Weights of a small mixture-of-experts language model, trained from scratch on English Wikipedia: 288 SwiGLU neurons an expert, 3458 steps.
Below are experts of layer 4 (counted from 0) of a mixture-of-experts language model. Rows are named router (the router's row for the expert), gate (a neuron's input weights, with its number), up (a neuron's input weights, with its number) and show model dimensions 0-255. Each number is 200 + 30 x the weight over its row's rms, rounded and kept within 0 to 999.
Before each expert's rows: a language model's description of what the expert responds to; "gets" lists some tokens that make up at least twice as much of what it gets as of all text. This comes from a sample of Wikipedia text that the model never trained on. Tokens count by the router's weight.

# expert 10
It responds to: Digits in numbers. Single digits and digit groups inside numbers in tables, coordinates and scores, such as 66.0, 41.463, 19.94.
gets: "5", "1", "2", "4", "6", "3"
router,195,201,170,144,179,192,226,171,208,173,160,210,242,151,183,179,207,181,237,193,195,232,303,174,170,159,238,212,207,160,175,193,151,191,164,212,214,181,198,206,230,224,199,184,203,164,162,187,170,202,219,223,271,177,185,167,183,230,197,163,219,176,209,156,203,210,133,190,186,158,201,216,171,187,200,197,181,225,221,242,239,175,161,177,202,207,239,214,201,229,272,258,231,202,140,234,214,164,233,193,179,226,225,192,240,245,208,184,189,233,175,149,212,216,206,160,217,177,193,184,203,191,188,247,205,138,212,165,187,204,192,214,212,179,218,274,155,214,203,187,184,159,156,209,191,272,231,234,173,203,230,216,218,120,152,224,187,226,233,174,200,200,182,216,198,171,184,149,201,208,180,265,195,230,215,191,204,200,185,147,170,185,155,191,227,145,183,189,217,215,181,189,171,200,127,157,239,198,230,263,170,208,197,157,181,210,174,196,183,202,169,126,229,236,220,241,210,205,237,211,187,217,207,174,170,184,245,154,175,228,226,190,228,202,220,221,226,289,196,172,225,203,147,193,226,194,174,217,186,214,250,214,216,170,234,197
gate0,153,183,188,120,180,209,248,196,201,187,148,211,232,148,157,214,180,201,188,227,171,195,174,223,194,189,179,232,111,206,181,163,192,241,210,203,234,187,254,199,219,198,198,193,224,209,196,191,154,170,207,167,252,237,192,208,205,212,204,169,244,161,202,243,256,195,198,180,234,187,171,260,219,215,223,194,183,183,192,134,189,201,223,247,216,219,202,206,187,160,276,187,193,221,178,191,234,204,168,211,232,230,182,149,228,235,142,208,202,208,195,166,233,167,156,242,162,190,249,181,222,192,114,146,158,203,208,178,205,127,214,186,220,221,177,218,210,198,216,122,209,191,197,180,207,287,208,238,197,168,218,164,206,178,195,162,234,202,256,239,212,175,136,238,181,158,206,137,206,250,227,238,172,236,168,206,204,204,190,210,196,166,192,141,217,187,212,178,199,202,244,234,195,215,209,265,192,233,178,204,193,161,160,202,181,193,166,210,194,163,231,200,159,217,168,235,144,223,224,198,221,194,229,235,265,215,203,177,234,164,194,183,235,224,228,207,168,216,188,189,172,231,196,166,211,210,215,170,190,205,226,151,190,191,176,176
up0,195,202,252,199,228,183,170,171,206,231,179,205,167,167,158,258,247,200,220,241,206,213,194,195,191,197,215,199,153,208,187,194,151,173,178,168,214,236,198,165,190,190,125,193,235,205,206,208,249,227,157,160,176,211,208,184,259,161,246,228,190,156,202,160,265,159,185,207,201,183,201,255,203,125,232,192,202,193,216,164,187,213,250,121,195,235,213,156,189,155,232,170,247,228,163,177,242,217,207,184,211,199,210,169,149,196,174,212,211,234,242,219,212,121,254,205,199,231,226,226,231,202,199,176,168,191,198,207,182,244,187,206,194,221,175,186,217,216,170,204,220,174,198,229,167,257,214,273,212,235,267,208,171,233,178,142,238,245,210,233,140,181,210,230,226,194,167,172,161,211,243,207,146,239,207,213,154,219,204,171,206,217,224,233,192,176,142,215,190,177,231,173,191,206,148,175,211,259,179,153,155,222,176,210,195,178,185,206,182,194,222,240,163,196,223,165,214,195,228,219,229,160,192,186,227,203,221,177,201,214,200,183,188,229,177,161,187,274,184,230,162,216,184,191,185,233,247,214,247,245,247,203,210,211,161,167
gate1,239,201,256,197,221,232,150,216,210,194,188,144,188,182,230,216,241,225,232,230,189,212,199,263,216,156,242,196,207,217,256,213,213,172,152,184,191,203,203,158,157,185,179,226,215,227,215,195,156,182,263,176,220,243,188,193,185,233,226,147,152,118,219,182,199,196,169,185,174,203,203,188,158,213,178,215,162,153,258,155,208,200,185,219,180,203,222,178,218,170,214,234,221,187,181,172,184,147,187,211,231,149,99,222,219,186,192,170,199,207,195,173,197,269,189,145,295,219,211,222,205,221,159,201,224,179,251,219,232,212,238,172,243,208,187,225,272,241,161,221,153,153,212,236,230,189,224,217,260,246,257,251,181,195,223,173,189,197,228,225,220,164,164,172,216,251,206,211,191,174,222,210,164,182,223,219,192,217,196,161,188,234,250,230,206,195,155,238,225,220,224,194,215,196,206,230,228,223,181,175,203,217,212,152,265,217,234,148,216,192,219,220,263,182,204,186,214,149,198,197,216,166,217,236,224,189,210,168,190,211,240,171,231,207,191,195,183,176,195,182,143,217,243,176,195,191,216,252,203,200,187,215,180,208,178,194
up1,240,209,237,217,176,238,248,207,228,150,224,144,169,192,247,135,248,239,223,171,224,197,226,201,187,208,191,140,191,205,160,163,222,201,153,143,158,158,188,242,161,232,247,216,232,195,177,169,192,196,222,198,217,225,209,217,177,178,193,247,206,177,141,264,177,190,148,242,203,162,209,175,165,210,202,193,200,212,206,224,187,226,209,225,242,230,276,218,275,223,170,191,213,193,180,189,195,219,220,188,213,203,245,205,279,224,175,204,254,232,172,217,165,184,215,230,213,214,162,219,179,203,213,227,180,229,246,214,221,188,157,232,205,228,206,275,216,209,213,247,166,195,205,180,247,174,221,198,256,256,189,232,167,175,225,190,202,232,179,194,218,214,178,239,143,189,217,201,238,141,216,195,193,206,234,144,224,164,232,230,147,221,188,233,176,201,215,239,190,194,194,218,177,170,223,228,209,188,153,126,193,164,252,185,200,216,197,169,199,209,231,227,231,202,179,220,172,192,203,163,147,174,201,196,137,197,246,206,200,221,243,235,184,157,212,180,228,197,184,185,188,180,226,209,225,223,200,245,207,206,224,202,164,257,135,222
gate2,182,276,241,174,201,188,201,213,157,194,215,208,201,174,208,190,224,184,234,177,178,150,226,252,137,192,169,181,170,207,165,182,202,183,157,248,259,217,210,269,186,187,172,212,160,157,156,193,208,219,209,187,265,167,169,204,249,220,196,212,197,193,237,184,211,221,156,190,228,208,203,214,149,267,185,233,219,166,163,193,188,203,175,190,172,226,201,210,209,207,204,176,266,249,185,190,262,189,193,147,144,159,181,180,188,248,238,213,194,208,204,194,205,227,171,176,262,187,222,182,211,226,180,257,231,224,186,210,182,155,245,170,181,147,196,214,204,261,198,237,201,201,157,225,170,172,185,184,223,208,227,182,182,208,205,236,176,228,239,156,177,200,225,163,208,200,190,258,209,246,203,216,226,168,191,199,244,220,191,167,219,228,225,201,184,203,209,194,205,252,190,229,285,171,191,176,192,191,223,194,146,164,214,157,230,228,211,138,228,227,159,159,211,227,170,186,133,225,198,161,215,219,248,232,185,208,179,201,164,176,217,250,197,165,219,169,253,249,182,217,237,171,135,208,245,236,238,187,180,222,172,219,229,237,172,209
up2,211,181,193,178,186,157,183,214,201,211,172,150,157,147,148,220,217,162,185,188,153,247,227,224,214,196,234,233,180,212,262,260,176,252,209,205,203,252,192,211,179,228,151,172,170,233,236,189,184,223,228,182,229,224,202,120,176,202,152,210,204,164,164,210,189,246,220,244,210,210,213,202,177,175,175,185,197,194,201,120,159,215,212,158,229,206,192,194,209,222,229,150,174,208,189,213,232,207,211,221,226,198,186,174,151,217,180,153,178,152,175,196,233,218,292,233,189,216,196,197,178,273,239,164,215,235,195,238,223,206,210,176,186,205,227,132,220,179,195,177,179,169,240,191,236,195,187,167,240,219,193,234,216,174,191,179,217,214,233,271,222,138,195,180,193,196,195,207,178,171,233,179,154,239,179,205,205,232,221,230,241,221,207,208,215,217,265,234,188,174,188,169,205,210,165,203,204,208,205,168,195,185,207,236,174,201,251,218,176,253,194,218,195,221,225,211,228,213,126,161,219,193,191,143,242,180,192,162,213,180,177,247,166,257,257,215,226,228,202,201,202,157,183,233,175,124,207,155,266,258,185,214,200,183,175,196
gate3,155,184,198,183,206,232,139,200,179,204,207,160,208,185,217,217,129,162,167,170,211,180,282,224,178,205,151,216,252,235,200,186,216,185,214,221,221,235,233,219,226,207,178,176,178,274,210,219,177,230,178,205,214,186,196,231,184,200,168,192,255,216,162,249,215,178,185,136,193,174,169,175,135,157,210,215,172,151,193,162,212,159,181,220,209,213,170,175,225,221,195,228,166,204,236,165,218,192,209,180,272,237,215,201,224,188,254,133,188,144,184,183,217,230,231,214,180,147,204,183,215,150,196,191,230,213,214,182,200,248,146,228,167,168,212,262,182,202,220,230,239,224,189,223,184,210,196,243,219,202,217,220,236,177,186,242,250,215,178,181,179,167,202,201,279,223,253,212,148,258,163,231,209,207,220,158,206,192,226,150,201,210,203,201,187,225,223,197,225,253,187,200,225,217,218,199,251,171,292,217,198,227,218,200,172,220,208,166,218,204,233,199,243,218,270,256,214,212,171,224,164,249,214,184,245,204,177,234,230,203,204,224,236,178,234,237,240,215,222,179,218,183,230,180,207,208,182,253,229,194,217,226,198,179,233,232
up3,201,201,214,209,245,179,233,214,182,196,136,214,223,201,223,185,238,196,203,204,198,224,153,156,237,243,187,231,208,200,238,217,197,241,236,194,209,188,213,185,170,226,176,228,229,166,188,199,183,233,149,195,196,196,201,156,240,198,188,202,182,194,176,174,177,198,190,253,211,227,230,215,233,171,246,190,195,221,178,188,215,185,247,190,211,233,242,231,229,232,229,170,187,239,207,193,189,257,165,179,184,163,162,172,213,250,157,169,248,194,196,242,197,208,150,245,188,186,190,198,176,252,235,213,203,227,280,171,173,233,221,158,232,286,178,168,243,179,123,170,184,201,250,247,220,181,242,129,211,203,159,164,199,158,190,203,169,216,207,189,222,218,248,210,164,180,185,233,249,114,216,194,173,231,247,142,232,239,191,237,173,219,189,238,205,224,224,171,181,147,209,249,171,228,228,216,186,220,144,186,177,150,244,200,163,230,219,188,206,165,175,201,163,181,185,169,179,192,221,197,194,193,200,217,171,197,198,192,250,147,225,219,168,170,217,211,143,151,177,204,225,250,187,227,163,177,239,163,184,215,154,212,179,164,162,220

# expert 42
It responds to: Line-start table cells. Spaces, numbers and first letters opening a new line or table cell in lists, sports scores and tables, such as 18, Ne-therlands.
gets: " ", " |", "an", " 19", "20", " 1"
router,172,215,135,199,193,202,180,237,222,244,173,147,181,225,230,172,222,164,255,208,206,272,311,192,139,178,203,195,218,150,220,199,166,179,221,203,204,225,196,201,189,243,184,167,222,175,143,231,174,199,216,185,230,173,212,189,170,210,187,196,216,233,181,161,188,214,203,192,180,204,166,181,180,173,180,190,194,212,202,211,189,177,208,199,200,233,213,170,181,219,261,216,209,202,132,195,276,174,258,177,200,244,182,233,245,249,228,227,209,269,221,153,202,229,212,151,235,167,212,210,218,175,168,214,241,185,239,198,199,215,243,241,200,179,240,273,167,211,197,186,164,135,158,225,185,220,209,195,207,239,187,181,202,159,201,215,134,164,246,182,201,206,191,212,215,204,164,188,212,161,224,250,216,248,282,209,176,232,208,119,174,209,200,189,252,202,164,216,231,225,229,227,202,246,174,143,193,230,266,202,167,201,204,201,162,211,208,180,224,211,150,167,224,201,185,215,186,260,186,211,207,228,219,193,166,165,189,180,221,207,220,183,209,222,207,218,203,200,218,150,245,209,185,215,235,235,184,158,184,232,199,195,195,142,211,204
gate0,207,149,211,193,186,164,217,182,197,243,156,149,192,163,281,227,190,189,242,201,218,232,230,155,239,166,180,254,171,196,184,165,220,199,205,167,195,221,183,176,204,219,233,165,240,224,225,204,196,205,205,205,170,150,213,164,198,252,144,198,202,211,206,229,240,224,210,225,215,177,160,224,137,227,202,230,197,207,198,213,223,243,162,245,216,197,184,154,161,231,233,260,200,185,207,199,150,250,206,153,226,231,205,211,220,259,250,193,200,230,171,253,211,198,166,202,262,221,194,163,225,174,233,159,206,195,208,149,183,180,176,174,165,255,268,205,160,248,210,148,174,195,136,176,177,210,214,191,204,205,196,147,196,229,169,179,211,194,176,187,194,170,164,175,225,178,202,206,185,186,265,220,187,234,215,178,208,164,204,209,209,199,302,171,192,232,181,211,179,194,126,255,222,224,223,236,205,231,190,228,217,232,198,167,172,178,158,194,212,200,197,156,153,197,222,179,194,210,206,228,197,185,166,234,225,158,190,169,179,175,174,199,215,195,215,232,187,171,251,190,223,183,258,205,245,165,149,142,170,249,160,210,157,208,194,187
up0,247,160,151,246,228,223,193,227,196,218,142,215,185,235,232,235,159,181,233,163,219,243,202,193,243,184,185,233,245,188,147,205,154,191,210,169,210,224,181,204,212,170,214,217,185,180,204,194,205,187,230,252,188,180,184,187,223,272,189,159,234,230,198,245,185,224,209,207,236,208,197,232,172,196,193,200,178,225,178,185,225,211,108,151,213,156,214,188,210,195,204,239,179,191,193,226,145,192,221,240,223,228,189,208,234,168,272,208,206,176,139,200,198,230,196,149,178,179,155,252,200,181,202,181,153,200,194,169,202,192,216,229,140,213,215,234,218,245,135,190,234,198,171,234,224,199,249,163,192,194,163,204,193,193,202,196,191,141,211,246,201,191,184,169,181,156,188,249,200,140,201,176,237,234,185,235,217,177,200,184,193,183,167,153,200,227,189,206,175,227,146,282,195,180,227,162,240,197,220,203,251,181,224,179,211,216,196,183,198,208,204,179,141,243,249,219,225,226,192,276,198,260,219,167,180,171,163,182,176,220,220,208,175,230,176,173,258,220,213,119,160,187,243,235,221,224,164,163,219,224,186,187,243,198,224,170
gate1,228,230,211,199,195,167,229,219,241,220,217,230,175,203,228,201,226,210,201,194,236,180,226,181,200,151,208,229,233,159,204,204,146,178,242,173,238,227,210,181,255,229,207,238,191,232,200,229,201,154,190,200,168,173,197,182,214,199,190,214,196,230,181,171,148,192,183,130,212,266,181,202,239,198,192,183,205,217,194,257,161,131,228,139,189,206,201,179,197,216,238,218,187,192,173,204,242,209,217,207,192,276,171,190,223,184,212,184,158,250,254,213,209,235,226,146,182,145,209,254,235,186,226,212,205,235,245,181,223,192,184,195,184,231,253,256,125,191,197,256,204,229,171,196,165,233,236,255,139,269,154,201,149,175,221,155,236,196,176,161,210,186,203,227,181,189,208,193,128,199,165,250,227,237,223,247,176,232,183,182,181,163,219,246,181,187,140,201,217,215,178,202,217,160,162,221,195,185,236,211,206,168,229,235,215,221,198,182,184,202,168,216,222,182,210,187,272,187,181,191,216,155,170,174,148,147,180,177,220,253,191,206,224,199,227,196,228,229,232,227,219,230,239,200,193,202,150,198,211,169,204,255,173,222,158,165
up1,157,174,144,210,216,174,207,228,155,195,149,199,225,177,194,243,137,184,180,193,178,166,192,188,238,226,149,202,190,165,194,194,196,212,194,177,247,251,232,214,215,191,195,184,227,202,184,192,246,173,145,258,168,216,146,169,203,243,193,172,229,153,233,181,181,199,181,199,208,189,187,235,199,235,215,246,186,231,250,139,215,199,163,172,204,142,214,245,226,232,245,229,191,177,172,189,219,200,143,241,180,198,107,228,199,186,140,214,228,223,204,229,252,173,188,247,182,205,211,192,202,237,235,201,241,235,200,212,202,167,221,197,223,232,227,179,198,204,230,182,216,186,212,243,228,171,216,190,178,198,216,152,246,233,167,172,193,175,222,237,258,181,225,234,174,181,173,180,212,184,224,167,217,220,219,217,192,249,219,161,226,218,198,237,209,263,156,183,172,232,162,170,136,219,199,189,180,181,186,178,189,163,175,186,246,188,207,207,193,167,163,189,152,173,190,219,223,196,200,191,189,173,175,281,297,254,170,169,220,174,202,200,171,174,227,223,162,205,194,208,226,210,151,174,196,200,230,224,161,171,157,175,251,166,221,261
gate2,177,288,251,141,199,192,199,194,173,192,186,195,263,167,196,179,153,198,222,204,260,226,218,225,215,203,184,188,166,208,162,182,193,201,188,197,176,218,166,188,219,181,219,220,228,208,209,249,192,174,190,202,140,220,208,247,225,227,178,255,181,243,253,171,160,179,182,216,184,172,174,205,213,143,192,170,227,234,195,211,221,146,149,175,161,226,238,180,188,237,235,218,174,243,168,196,186,180,223,219,205,185,163,165,183,184,245,227,238,221,184,220,214,225,162,202,130,187,199,219,221,198,206,189,151,186,230,234,259,199,267,220,232,160,164,191,195,177,188,201,201,162,229,283,219,180,256,186,236,261,183,247,178,182,228,238,179,191,172,202,204,251,218,235,240,253,189,202,207,228,162,179,208,194,214,194,189,184,262,237,169,214,214,234,174,227,207,242,212,193,233,194,254,220,186,166,225,211,179,207,198,177,225,231,227,214,174,201,210,225,193,245,243,213,146,177,217,190,180,205,250,178,214,202,204,174,251,145,179,177,219,149,241,201,195,172,249,166,205,212,170,228,222,261,238,226,198,223,199,238,191,216,250,190,203,288
up2,160,173,189,203,196,205,243,216,145,269,156,231,247,190,172,191,199,245,216,168,220,184,187,185,165,192,175,148,192,173,228,226,175,166,169,198,192,230,213,163,186,173,183,251,210,227,218,215,195,217,208,217,267,147,251,153,212,163,186,182,227,243,213,170,246,191,193,222,181,157,158,181,185,225,208,215,222,192,196,220,219,180,216,182,232,193,227,203,187,168,189,170,177,210,180,184,178,214,205,232,220,223,217,201,183,132,171,163,218,236,220,167,174,235,178,174,260,158,235,136,213,217,221,202,186,168,144,192,218,229,164,232,245,207,261,215,221,227,196,124,165,213,199,221,214,214,160,222,191,240,206,184,197,179,199,196,209,207,225,156,143,204,216,255,226,189,183,244,195,233,213,178,175,160,190,176,214,248,185,239,130,214,228,192,250,161,232,196,243,193,171,244,196,258,235,202,241,204,237,194,183,193,179,226,153,156,198,211,178,196,212,143,140,155,162,252,184,205,228,225,179,221,207,163,210,252,133,172,236,200,176,205,181,169,212,196,173,215,175,204,205,209,184,177,172,172,225,177,270,220,187,187,285,188,146,209
gate3,227,160,284,198,204,219,211,191,189,236,173,218,174,167,183,247,183,211,205,207,248,147,200,183,252,229,230,212,143,220,169,245,182,192,180,215,169,211,193,188,159,184,178,200,256,232,218,169,187,194,209,227,165,207,213,209,212,262,137,142,213,171,232,185,242,208,174,211,199,209,184,231,257,160,184,264,208,199,182,195,178,155,183,205,162,163,235,232,180,221,196,193,174,187,219,193,206,226,228,163,194,145,215,189,182,243,174,175,215,182,166,199,140,234,138,218,194,173,190,204,169,200,220,250,166,180,250,173,180,178,181,170,182,236,250,169,196,154,206,213,184,182,184,297,186,178,151,230,221,154,194,224,176,188,210,200,245,261,156,180,150,252,201,230,215,203,219,239,223,257,189,182,181,227,217,168,210,192,187,282,187,149,183,197,195,202,228,216,248,211,177,210,205,222,196,170,228,185,152,176,260,185,210,227,190,204,239,202,260,204,202,196,219,197,188,173,234,190,234,144,134,223,259,200,200,191,197,197,223,198,220,175,169,223,178,217,168,153,199,166,187,237,242,193,197,176,239,204,238,209,187,168,205,247,188,247
up3,220,222,253,179,262,244,252,257,164,148,205,131,226,194,177,222,230,203,248,232,176,217,178,182,219,193,191,174,228,196,156,188,190,225,164,243,211,161,193,231,188,182,164,121,229,157,202,165,231,159,233,166,228,207,200,159,194,191,224,238,218,201,251,233,207,123,190,193,234,218,201,214,214,198,182,186,202,267,208,211,206,198,223,194,215,209,237,182,203,221,182,208,155,204,119,177,178,150,183,233,253,164,159,204,187,242,176,197,199,251,150,164,156,152,206,210,182,202,196,163,237,211,139,171,221,181,172,217,183,207,181,229,180,198,220,179,153,199,135,170,138,201,230,160,214,242,210,214,236,201,261,230,194,202,208,208,196,191,224,197,246,210,216,236,169,168,224,184,175,209,227,208,243,221,182,185,206,250,156,190,194,210,252,192,213,193,193,210,238,208,178,138,222,157,183,158,214,153,168,229,223,199,272,204,236,173,182,239,250,258,172,236,230,227,194,203,178,216,200,195,189,158,151,192,211,169,185,162,190,208,231,169,169,257,193,226,230,186,226,196,218,216,200,206,185,218,158,202,194,257,193,186,180,174,234,202

# expert 53
It responds to: Sentence-start tokens. Line breaks and the first token of a new sentence after a period, such as He, She, The, This, or split initial letters.
gets: "\n", " He", " ", " The", " She", " It"
router,233,196,133,153,164,235,179,233,248,217,168,213,214,184,234,188,216,161,221,232,176,280,255,192,163,169,181,219,200,159,183,185,133,217,172,204,231,167,152,229,207,189,180,171,209,137,170,204,202,215,222,193,215,167,150,166,179,184,184,144,249,190,219,166,214,251,158,162,152,155,197,163,197,184,247,196,158,206,200,172,205,190,203,213,188,157,231,253,217,227,263,234,239,217,211,235,230,169,220,222,205,203,168,214,213,227,198,235,224,248,191,150,223,223,199,179,207,211,208,209,178,189,136,214,213,154,195,211,192,210,206,242,231,155,199,189,160,160,219,176,165,182,191,163,255,230,205,171,203,227,236,189,181,190,206,265,189,192,254,215,202,157,170,233,224,207,176,213,208,222,238,237,209,207,169,247,227,192,232,134,165,181,182,192,275,156,175,196,217,211,196,192,147,231,162,204,191,212,263,244,166,211,176,161,168,177,209,184,177,169,142,131,226,203,203,222,224,212,211,239,258,212,232,175,187,176,199,171,149,185,217,180,242,197,172,213,172,221,227,191,179,212,180,153,231,223,172,198,178,244,225,206,192,182,195,168
gate0,209,203,154,162,224,201,223,227,232,206,213,199,211,195,166,271,236,207,188,209,199,211,239,183,216,170,265,206,171,135,207,284,230,224,184,124,170,247,225,212,188,223,171,201,196,188,172,190,134,225,172,227,224,203,189,193,180,157,200,268,249,174,216,179,163,183,227,166,163,155,211,200,181,219,179,264,220,191,188,152,184,194,197,209,219,240,190,133,168,212,201,207,140,185,172,181,223,215,167,213,169,176,144,187,275,167,174,185,151,197,164,233,203,198,168,165,174,207,159,185,202,222,161,243,171,239,232,239,193,198,242,194,176,222,218,197,153,170,194,226,193,173,209,170,201,201,183,185,250,211,216,220,175,211,218,231,191,192,227,256,212,178,214,202,216,176,201,211,167,227,172,224,237,185,170,165,206,212,236,189,205,192,205,194,178,192,223,189,222,176,212,198,183,188,165,167,239,174,270,246,198,240,241,211,197,220,164,246,211,214,147,207,176,149,265,238,223,217,213,214,209,183,154,207,219,213,153,202,205,197,165,204,142,242,228,245,180,159,184,158,156,217,170,131,228,220,179,199,143,224,191,213,153,154,250,186
up0,193,227,225,225,198,236,140,179,189,172,173,247,241,209,196,183,238,227,266,221,188,254,187,204,189,201,133,188,214,238,181,192,207,199,230,194,213,171,217,176,201,206,158,209,124,130,190,181,176,234,254,173,190,260,248,211,202,218,210,192,190,252,228,144,217,198,274,165,234,213,122,212,198,214,241,211,216,226,175,217,234,200,198,179,198,210,162,195,172,254,215,194,221,218,219,250,226,226,193,157,226,191,236,215,214,238,232,187,262,205,217,223,179,157,199,178,196,170,208,195,250,170,220,189,212,209,192,169,120,161,183,192,177,219,206,132,219,192,144,170,259,175,230,263,182,185,162,212,232,153,197,188,229,212,183,211,171,220,197,180,218,193,218,211,160,231,155,212,254,229,196,215,191,220,174,220,230,213,214,228,194,194,165,199,219,234,179,222,241,212,184,187,176,212,225,190,183,212,124,172,193,173,171,206,254,181,291,194,172,219,214,176,181,234,220,148,135,223,188,210,201,166,223,207,226,242,229,228,220,221,191,215,252,229,174,201,206,203,235,234,230,182,172,224,209,181,235,238,234,198,193,211,197,188,131,219
gate1,165,200,183,164,198,203,210,213,241,247,173,163,190,201,188,224,167,200,195,226,218,244,195,172,167,173,240,218,215,178,214,178,213,162,156,185,206,223,213,141,203,239,226,193,191,185,182,208,262,180,129,151,229,148,152,184,165,176,214,135,177,189,239,221,214,212,217,126,162,228,164,161,197,175,191,217,178,151,176,195,174,228,193,235,201,162,219,204,195,235,189,157,194,256,242,171,224,183,234,220,210,186,206,210,251,189,170,246,154,216,158,235,194,273,209,204,199,201,170,167,159,182,158,254,150,244,197,207,185,232,207,195,176,189,241,199,157,201,212,109,260,203,215,154,238,209,217,166,126,197,216,167,198,179,239,251,234,242,261,183,192,192,160,200,228,203,160,149,197,218,197,215,171,207,216,215,229,165,236,189,249,197,189,201,194,171,217,194,243,217,280,181,145,206,204,189,149,180,226,167,231,248,169,179,212,181,183,218,187,205,226,217,226,192,195,189,179,205,162,228,195,236,232,209,213,194,198,226,179,184,173,175,197,214,185,264,186,214,247,206,195,224,208,188,218,174,233,133,205,237,220,232,195,242,224,244
up1,225,207,174,229,220,190,217,190,217,237,150,221,199,207,225,224,228,156,168,198,169,228,212,175,167,148,237,260,214,231,180,178,227,189,138,225,242,233,137,166,240,262,164,162,213,214,235,229,210,222,154,203,228,183,182,175,183,208,214,228,209,235,220,229,173,210,216,221,180,174,224,203,235,189,203,227,169,186,174,227,180,254,247,176,225,203,175,171,191,205,252,177,231,191,221,215,211,214,236,173,186,175,209,218,188,226,205,247,148,223,235,176,199,249,175,212,184,173,198,153,144,243,192,257,159,220,232,222,181,193,217,229,226,195,217,187,197,171,173,164,175,166,185,155,205,228,199,182,156,228,196,153,197,205,189,178,239,265,174,155,202,164,242,192,229,211,188,169,226,208,155,182,186,192,235,217,193,151,217,135,240,216,217,213,228,199,179,201,183,186,193,161,149,177,166,200,131,181,179,206,266,207,250,171,178,215,209,208,267,197,163,237,236,175,229,148,156,190,149,155,165,184,175,194,205,227,163,232,169,180,205,203,251,169,224,250,121,227,211,163,191,213,231,172,236,211,179,203,162,264,197,190,202,148,187,165
gate2,143,180,237,216,214,192,198,160,194,222,211,191,185,169,172,196,223,155,171,229,229,195,206,218,165,153,166,229,232,170,226,166,186,215,177,206,184,179,155,220,207,208,214,229,161,169,198,197,207,213,237,156,203,187,182,257,144,194,215,202,197,185,196,165,208,168,236,206,205,218,264,242,190,214,149,228,153,192,234,168,210,206,219,180,236,197,161,219,135,220,225,193,152,188,168,222,168,199,218,204,186,145,199,188,181,169,121,215,144,235,235,146,258,212,155,191,219,189,164,202,213,195,202,223,190,180,187,174,191,157,247,137,195,175,174,207,217,204,225,194,241,157,190,236,196,239,194,222,255,224,193,213,159,164,180,183,159,201,217,249,221,239,234,231,230,239,161,166,215,210,215,268,189,154,223,170,131,194,201,129,250,268,172,190,266,170,241,152,239,232,205,179,190,228,200,227,242,226,194,195,204,196,200,189,179,195,170,192,172,200,159,199,195,201,167,216,192,206,285,238,209,162,235,188,199,211,196,191,244,156,225,194,145,162,171,208,257,256,181,198,150,205,221,182,160,194,174,180,222,222,220,218,204,211,220,235
up2,243,193,176,238,240,237,185,172,153,188,194,197,174,192,205,180,259,158,182,199,213,236,224,271,176,247,194,242,164,240,234,194,249,240,198,176,198,209,202,220,236,185,228,195,173,170,149,153,250,191,213,185,206,187,209,240,169,246,189,207,170,211,191,143,149,222,193,158,234,266,226,192,168,210,213,184,215,135,175,209,248,197,169,216,241,180,229,175,231,229,220,182,222,209,156,134,137,163,199,210,181,225,208,135,149,209,188,258,148,204,212,177,277,191,233,165,170,175,202,241,247,196,175,208,202,219,174,251,172,201,164,226,221,143,195,169,189,185,265,160,204,222,192,175,200,207,234,181,246,197,203,211,248,198,157,201,98,240,213,236,212,161,230,231,212,224,225,213,225,171,190,227,197,203,203,198,202,207,250,187,212,233,211,204,238,169,183,162,228,187,188,187,252,191,222,223,171,219,211,201,227,181,162,151,222,187,201,168,184,167,179,181,239,179,201,130,230,208,227,227,239,211,185,176,205,205,219,209,168,192,240,203,200,207,210,184,216,239,208,193,136,205,224,159,167,205,155,189,174,181,205,192,238,234,188,219
gate3,208,194,186,187,192,228,214,233,242,136,217,183,210,219,245,272,228,192,251,223,222,246,236,189,185,228,222,205,212,231,214,94,174,245,205,207,252,129,177,195,211,196,196,163,210,130,204,150,247,250,190,160,187,233,179,182,203,188,159,194,209,212,202,144,195,181,196,172,162,190,213,214,223,219,197,195,249,235,214,215,166,211,169,196,205,213,155,203,219,186,209,196,236,202,195,209,196,230,223,178,207,217,211,249,235,187,266,195,206,209,167,234,254,198,243,166,183,241,182,193,228,190,183,192,163,234,200,201,176,202,191,201,176,189,242,176,152,156,181,213,162,194,198,222,244,144,181,202,151,213,200,164,177,177,228,230,215,191,162,139,199,204,152,219,189,212,216,178,158,185,175,169,191,172,191,202,238,270,201,215,170,184,201,196,194,250,203,278,237,200,166,187,226,188,232,233,202,179,182,203,267,219,198,213,198,177,266,198,253,181,195,248,215,222,234,200,214,236,154,165,248,176,159,161,229,168,205,173,206,194,218,274,233,192,138,196,260,172,228,224,234,169,201,192,247,189,192,168,196,211,208,208,214,162,237,255
up3,268,229,109,180,172,248,202,223,235,203,197,179,201,196,209,224,253,172,179,255,163,254,207,210,176,163,177,190,170,212,232,227,174,224,166,193,225,142,208,211,224,205,149,180,218,226,194,216,210,220,271,166,246,184,151,175,188,156,203,157,192,200,251,181,212,232,216,201,196,170,192,233,254,165,164,216,188,205,204,233,261,216,146,172,210,207,175,196,192,199,204,196,160,238,179,154,209,204,239,187,174,227,171,199,212,232,181,266,184,203,221,197,243,205,218,188,221,218,198,263,206,220,213,229,216,168,223,222,192,171,217,212,239,223,211,200,172,169,208,188,228,203,199,211,305,199,247,242,220,214,225,201,221,221,235,271,204,226,160,208,184,253,208,202,212,196,241,197,207,236,253,218,204,179,165,238,221,176,162,225,161,227,195,157,200,177,208,249,198,212,155,206,176,207,159,202,183,182,163,196,250,184,212,186,222,224,243,206,217,254,180,207,149,268,193,251,205,239,201,182,231,211,187,171,180,221,195,207,202,138,220,240,231,200,186,242,252,214,195,201,208,201,268,166,246,172,183,148,190,253,223,197,206,177,204,258